config = dict(
    experts_per_token=4,
    router_score='softmax',
    optimizer='soap_variant',
    beta1=0.95,
    seq_len=256,
)
Below are experts of layer 3 (counted from 0) of a mixture-of-experts language model. Rows are named router (the router's row for the expert), gate (a neuron's input weights, with its number), up (a neuron's input weights, with its number), down (a neuron's output weights, with its number) and show model dimensions 0-95. Each number is 500 + 40 x the weight over its row's rms, rounded and kept within 0 to 999. Numbers have three digits each.
After each expert's rows: a language model's description of what the expert responds to; "mostly gets" lists some tokens that are sent to it at least half of the time. This comes from a sample of Wikipedia text that the model never trained on.

# expert 48
router:509542489416540498471483518434511493582547476418405469446493462560504513566432505525581507493454500482415480460546469512447484513486506517503556465487458497510450433504489462442512507476465490521477516499520573519466552468456436431523455518465435476492461508509545463562488506448465474541
gate1:491504461496516457485455493587463507536509549551503470604508581603457535569509495518522508454449523519500436482528475547429511523508531459558550477506533486462497501556491405485459498500512465564529525474552542501455498489446502496492452564532432477498523486489501518478529601497479421488
up1:483555473507500532520506492547511530473499557469493425466509549500473584481517519507571519543530586492553505450553460488510489444431607525484500566450529479410502526496558517460504437502526512529508544549459429466551490523486474446521433496561526503507487489586468493534436544516529539475
down1:515497521477510465458568506568474478504548515549463531500526450551596489503364461518481494500497513504514514522479542452487491464490392517513539540509532521490477485480486540562532505422500550492493521518531538540481488566476538470558484483498367588446513506501543497487540466436474502488
What it handles: Copulas and function words
mostly gets: " was", " as", " also", " is", " were", " be"

# expert 53
router:478490501509501466488471498494492534500536685519459511450511477561508510437519495483497494522511446556554387479506439512498474541520474473499534551525528483459514456482480471509458434463525468466478498527552550471468497522563516473464518442488478448494544527430561447452512430470455458514
gate0:478498476499586508501481564436428546431589526513399513463505451541555480548470530523537475490537516454418537515444487563443501516515468594471482487526484475529492476544477431543491550488476566463450474499484547497472487520476499455487497497508521419502510515460557536560528488535436529504
up0:486492556519474477503614545527450500495558532484486497565505510555523527517496465542487570476439520539496576497524472412470506519421466520437508524538517493517573531546466482475479470518369498492462536447506451474490498484524462486540452478494573513498453550414494511529486489507502583466
down0:532476578538505473503479453544535488469525448530501499508557423475450448462533523561550493528520523480475498538497506500455454516478526626519492509506461554468561432468489572508517507459505583432489461539469518453458512502494505518426533459487526454425603528444494542489529495506499553545
What it handles: Music and media terms
mostly gets: " film", " album", " series", " song", " band", " Film"

# expert 26
router:542543532533452483557548479405514512521536502499526491478495477516467489490439552487460467534583465520519540500552437523480457433475544485515532515594482499438540430500461544528457414462520483477490496517477516499499486557526506420488515444498458438471458520606523495533591485498553463523
gate1:452511428584551477558542529443475455558484484477568489526462523512454507570525518492525494528528541525512504571481467471470466504469463504493543487516488502438522437546427512456495462598515492434573507462526504484566473455519506449470529481551515399579548482519518486486572448510485520514
up1:570576524455535550445483518486556498399466529519540506468504471494514543510454527480528496475450470522501548473479498558457598520491581490458545462507511527554478515414548540395528471479509480558588519552471478525496549550461499505514482504523523534551529487555521528561513522506482501430
down1:491442531488449525452502440520506523494569494515465555541591468474517514510585453509487471459401469453471478425529515510473481468463500601431487492518515498551491550509483452535467463451568516524485432522493514461525522496505510511397540476542500505445476550423505503507437447481503480555
What it handles: Mid-word and title nouns
mostly gets: " end", " Act", " head", " List", "See", " Award"

# expert 42
router:563559486467474546485493550530532491495461514527536541490455515488476397460534435552585495490483553535466485485491521518462445543506499511477425446449548457452475520453480511466469516480472468521469443469399527529598449502500466499500552431553528535446483464562492454546466485496549511456
gate0:458532490462476511513493492481529486572544523538536544513492582505476499541433442464524491508432497406544497490540495473439492527478456533538445538468488479397556458502546540489438511423515496492547531486516518470501536572561554467484547436580486487538445452596481507527497493491456480523
up0:410496518435537469507444469481532570459521505474477476453472541497487479478405503473526525516458448511515511544504480429511518477544397499511438541427432505419497506553474509546510499527470449531557519468489494563494391482498489481526526482464444464504518526560466522446536573467527465506
down0:526476496468488530514460591484573443482456477556510465549475612520476558574489446512516496449434523514489505512501531419516518447492493536499555492477542496448540429524514569525533566471464531497482498463492475463540479470512579483494579509544459533501530546553489495492522517485603444516
What it handles: Sentence and section ends
mostly gets: ".\n\n", "==", "===", "==\n", "==\n\n", " ==\n"

# expert 45
router:483457505481566433484535451495566462538485496535554474462601507486522502498497477496557489480536479534548504515488536417507539516515461456544442459502471573462569514361489570477506548467550486507539512525417479506488551463407470513502505487545464504463549511506517516520503483476450555464
gate0:482463500522523582413514468516560447539478475560405510518505513488529549510517571437486508519493415523491535517510481505557573556468527520510455496492477477492460493471422599501537517484580480526530512521552458479544484525503506537439531514522523505432594546481488508481503496519554531584
up0:506453533545541561468489483482545478575548504468510514501558439560463527555440565519474470508523479506534497572501516462416418573515460486487523522479542484572480521523601452501449512442496508503438509474433544542474487547467441509518493452528538433528505519490470531452571521510455505463
down0:495459503486523576513506570412494556458504427520495460509451470504530525410544491496509495484461523546524520486438440517503470491478514446539514472522509447494463471416506475463435493441478608517495471541568550511505578418509547460441515542511498544477521514494475540543505522521590467518
What it handles: Of after nouns
mostly gets: " of", " for", " Of", " de", " among", " to"

# expert 10
router:474445513481492537473571444558488446520438498449535465583500577544509462500479473502501496499521477546498501456477519492545503494531537567567483425468535554527483481508446554434480481505499585486507504549487541542487570462424504476512535500497412553580455467506465555471459454442467545517
gate10:528466527487491569412537402530515503466469479471468496530513453453529457484505486440458511469518535497509507540542474447534523477531508527508525463465528501481480476537461493512496447472559596601471501440452461553493510512444459570442591546527450449564446483555490497490553498514438526482
up10:498423537459507496469522514506452466515485537439519511506542491509469483506525466563518479462524464504464524522500474484496513501502503583510480495503479494613507420436464455496452493443505485503495405483479555586557506484514421450512539485534519465563511493478476522518645514451481518593
down10:438548507500482442545455569511508455508511544509502481444508514512503579486519538501512460534493514495516504477486524559451499547510552460471538539483434531517468557544540545485466541530458511445534571533525481500424524439571598476517434449496476562525541512513521509504410486517604441462
What it handles: Mid-word vowel pieces
mostly gets: "i", "en", "an", "al", "o", "e"

# expert 36
router:510526432462530566529507439487503500496530486451473516457484493568471490476542458423467494491479456454564508451587446496497568410463462468456524398503480459490546543450479511457490463505471563435579473516453445501468487448537486553474488524487448495462457495491498486467488555544432529509
gate0:487497440515536474518495449485489549552563503442436521534566500480491484506443562504453489470520492520556613453497475580478544526485526445495540478467549525549551516419508518501493515506458457487505549514515469509552525491456441562442524531471525548497465572434540587457530560518553473488
up0:524491455490450485520453428392493531526484462503495588427520492556491450506512586569459476493480513495544535558516526488444534448509463508446541529487488497470518556452572492484527499502495422563552560512457447472531469485448536421481497539551517497437458484501496437563467510514523510467
down0:529489497472449556423464499531510452493522471439543556506523538539538483486523466436523456493510486488491410463473416528535399440521473484508498538428478492441490523586478543489487468509438528475530483493512503535488469449466576517544409575493539495462528576481560497530521547514466529479
What it handles: Closing punctuation marks
mostly gets: ")", "\"", "),", "'", "\",", ".\""

# expert 35
router:482493468454519521456567442552507453525544485464553446525511544595506521480435607520493501554506528486417489468473521495535536488531528501445549495416507505546498545511563464497532459489471521490492523425512517525514596554475473561497530491446511543516467518462502550438563516537428473532
gate10:530524499509501532462518527467479534495505458446556460467507508533523453477430518471475529559545524563475536475471472478459477581477491569488566541461535442513538489411465545547513462479511484442464519514503531466508558423449517548403497600483438523553475476458452450514541475475446455494
up10:478509452526508501461541604443527583475461473492476535532481455530505418474436489489451496500479520472469466540520464489614471514517541516447446455506557460471526466511439482518486477482471486550498569544466471513484559543507458475429529395518502497508474420509492488539416522484519449479
down10:514486549524461536479508454550508396609492552531468490498472521517506452523518488479513451521466502528469517504540513485481524432421551489521539535484457524510402556500515460424452547531534486463462497492546584519464520520505464613562426513543460470471511503534540514494518477558523452515
What it handles: Mid-word syllables in foreign names
mostly gets: "ah", "ab", "am", "uk", "ok", "aj"

# expert 19
router:526454550551439484469490473529490457485503469456541450466509559524473511504481524561482475493546539585484450472541535539542543496505498610530479473492539464486517538468490499521490448521534488542475530490540447536463429493502619545470417564566474554507483528539456516495551507583486555461
gate0:489471543575496584492457444452451517575435503467448497522506477474455538438475494555500482493482527498473433504450489491493512491480518553523521502502487530492434477533462462579474429450429502517493483522398507469537415534491484495494488528549495487460506580438471475447427507408509485463
up0:542509506503533506531547530539572464535423488446445498519486510421560469519478498475463498503482495453489526476523461481443537485461494519516470575481448493422470542547470432504504466500496537508551536435516437423538603445471479543454436502491543539476447487482523493503524436413493425474
down0:499483526479506553479535390446436494475505546549493604549427449485459520463495493466557490463475504529496451453436512484540464483599485486493494495461469514476429437544452469506508513478524518555480501587480527572511453533476543490497551561550487500458532476457522461517437549476485499453
What it handles: Mid-word consonant fragments
mostly gets: "l", "m", "c", "v", "g", "w"

# expert 44
router:472561541469463509471466520523497542503526524555454500498465484494492481458458447487515429439561510474513479565592530521504423502545439462532458445513519517531529570488471529522506470465548507517463473484523487463462481502425613462502515454565542488502573514601502539545470550546556480528
gate8:486474486565443520477486543490502513471478502490484448569453503492428510510491389541468469506569505434491498464560544458589480448517494539469504538472489401461477472513463526528452525476472477536479462520496486405474444558487493457556456516497486387489547563520477477514494485495429471507
up8:489483548520488428553570497408472503496530520482499501522554479437470522485576536475396521511527506447471540468420503521521503501486555463425547576477476524542494526533464534509533428461449452533534489538463514507525511426511455501483553591532475492476471549531466470534503434486429513505
down8:505474475539532495491523504542468491481484526501460530527450456546427436531443421558505458479641467466503466468519501536521504508560487498487508559551489451497507449512482498496493516495473530535460528467515423461544440579520492561504488478436496448480436419513521425485465529475482571563
What it handles: Plural and noun suffixes
mostly gets: "ions", " members", "ations", " support", " education", "ists"

# expert 15
router:516515451463536458491467484514507469464539478434489546521581509442521451554526493505487451511462536570459481543550527478452556538471526553476495441489463519443573515548577488469520487579457509461422477499512475525492511472408421545523530574473477505526484562465512494552475495472455575538
gate10:539481442473508456512538544523530503450480482516435464487633514505483525445438523503503543500485547550519485515533481483440393440519467504445555442508419532499510508473514457468509503535485546471455435609505437488497479537438575510447567472496518527541529516509520468510474510514516461523
up10:499438399556509429504527504492490504475551402496534498549573498544470453434470504553518453455477511456533484496526467554492491406539466421524510487487536560493493496472487513520568448549515562522554573539432483565530543492522481492491524525481450566517464462543469538535528505507487494539
down10:510495532468497473535511483531470554417485506513544529503507463515490517465577463429508481484524542489572446432496459436524552539512567496536449482563511509516492530514588422528539510456466467497425473631468565511507468460499471493537535513487532474465484481470431554582501477516517548503
What it handles: Articles and in
mostly gets: " in", " a", " an", " In", "In", " the"

# expert 5
router:493528537544426525532485459533477467496462607518501480472472482452467485527502556512457413521508506481523518484515498484472499429466478505459617471485545539539483513398581502565480522561441446615540517529555513484517483460516551553512480542532475491507534493546492448491494474465478470501
gate0:444460445454535533455525480483446451549477505474501524447525441530545544534488473426508465575519518538442415443516452516537507530469439547552509523518565513502501605524487489494482459502529543427539452530559555515542574520473485506483505454525542535522485521488490575456462486442558504468
up0:575499521490438457488530545507509482506473476465438550532492533549471482476483412501491506463487458411521575499432439571460502484519532500509500564516545495612519507482525517475472519614495462528463451482510425584476496504442538471453536424520442497492485504461520490552515507510509481537
down0:447532448578503538514449527472506545518514513468596621446532534499513477450466524550512523494483534542490466549467470521546464521511491501556497523498499502466521531502459526443491428488495559515509562526530584526453488511505527500528536494564521499457567414510539570392480461497508477551
What it handles: Table pipe delimiters
mostly gets: " |\n", "|", "|---|---|---|\n", "|---|---|---|---|---|\n", "|---|---|---|---|---|---|\n", "|---|---|---|---|\n"

# expert 51
router:484487555483507464473613496505515480508489554500600483518464521517537515512454457515507534468580508495425527465551496534541534469558472511501521493488563534497563518515512557480458450490535493486492470517558489529430468486457493478482555541546414539529547536536423564467541449537558592511
gate10:477499529464534484468493464532508486481502404503518471517511460444440553485414404458475487479577534459517475527488492508504512558597561514467508531573448466503515531547529433538562509439462516541502492493500487488496532464500500572443537477481481524560520535552495490457493572559570571472
up10:564558522525513578440501505451453551451511427519473462500492499483532470528533450554438498418444456542443465523493482535476573532448515505578448497446555481521517482482523501433480484470438541470461524507480496547522455489491417456449549485498502470515499571457485515451550495523495497596
down10:483502419510497533503535472506483511450536560520473471554528476515480497471497495535458561556488512502499432481524566445457509574442566591442515511402491543463495569469458493584551455539560454529583525519506501454492537474531453505471562522472503539570478521534504491522463450501528543525
What it handles: Plural and inflection endings
mostly gets: "s", "up", " up", "ed", "rap", "-like"

# expert 27
router:537521554552513498412504442514515587464485542516487557539533498534489474435474517467534492510472511497519443552532536496529579519469534489581501412566488486530517534499512517483464490507584520450548462516507552489479560517421577469527520486573447469477583494459490564509458484464515442502
gate0:513477512467460515498489483495417497477514409474514560444474573530497460421534558518414439506456518548493503493510566423540569491435545552462509485473466563514500539483524445481490518481495529477421528492492492482503510540464481494542478458472569499409502557500509463437465431521456470455
up0:555553525581464584507503572512474545519523490466468504547454567491457543540504507583488453483498539510480483435447535513514568542480519516448457391517451514505453428490498536493476538531510497486456482516476597493499553471520475531505468496490418461504542572513547442532475519533520463451
down0:478530516559569459508469529503461481496495606495485561445557449549527541531540496469486475519479438460533506592531423568496456543532442445570524470420561483500559571504496498488541523427545506508501525560553498470462564509535455461497545450536517482513513490496524551473530505472504522494
What it handles: Derivational word suffixes
mostly gets: "ation", "ations", "age", "ive", "ated", "ical"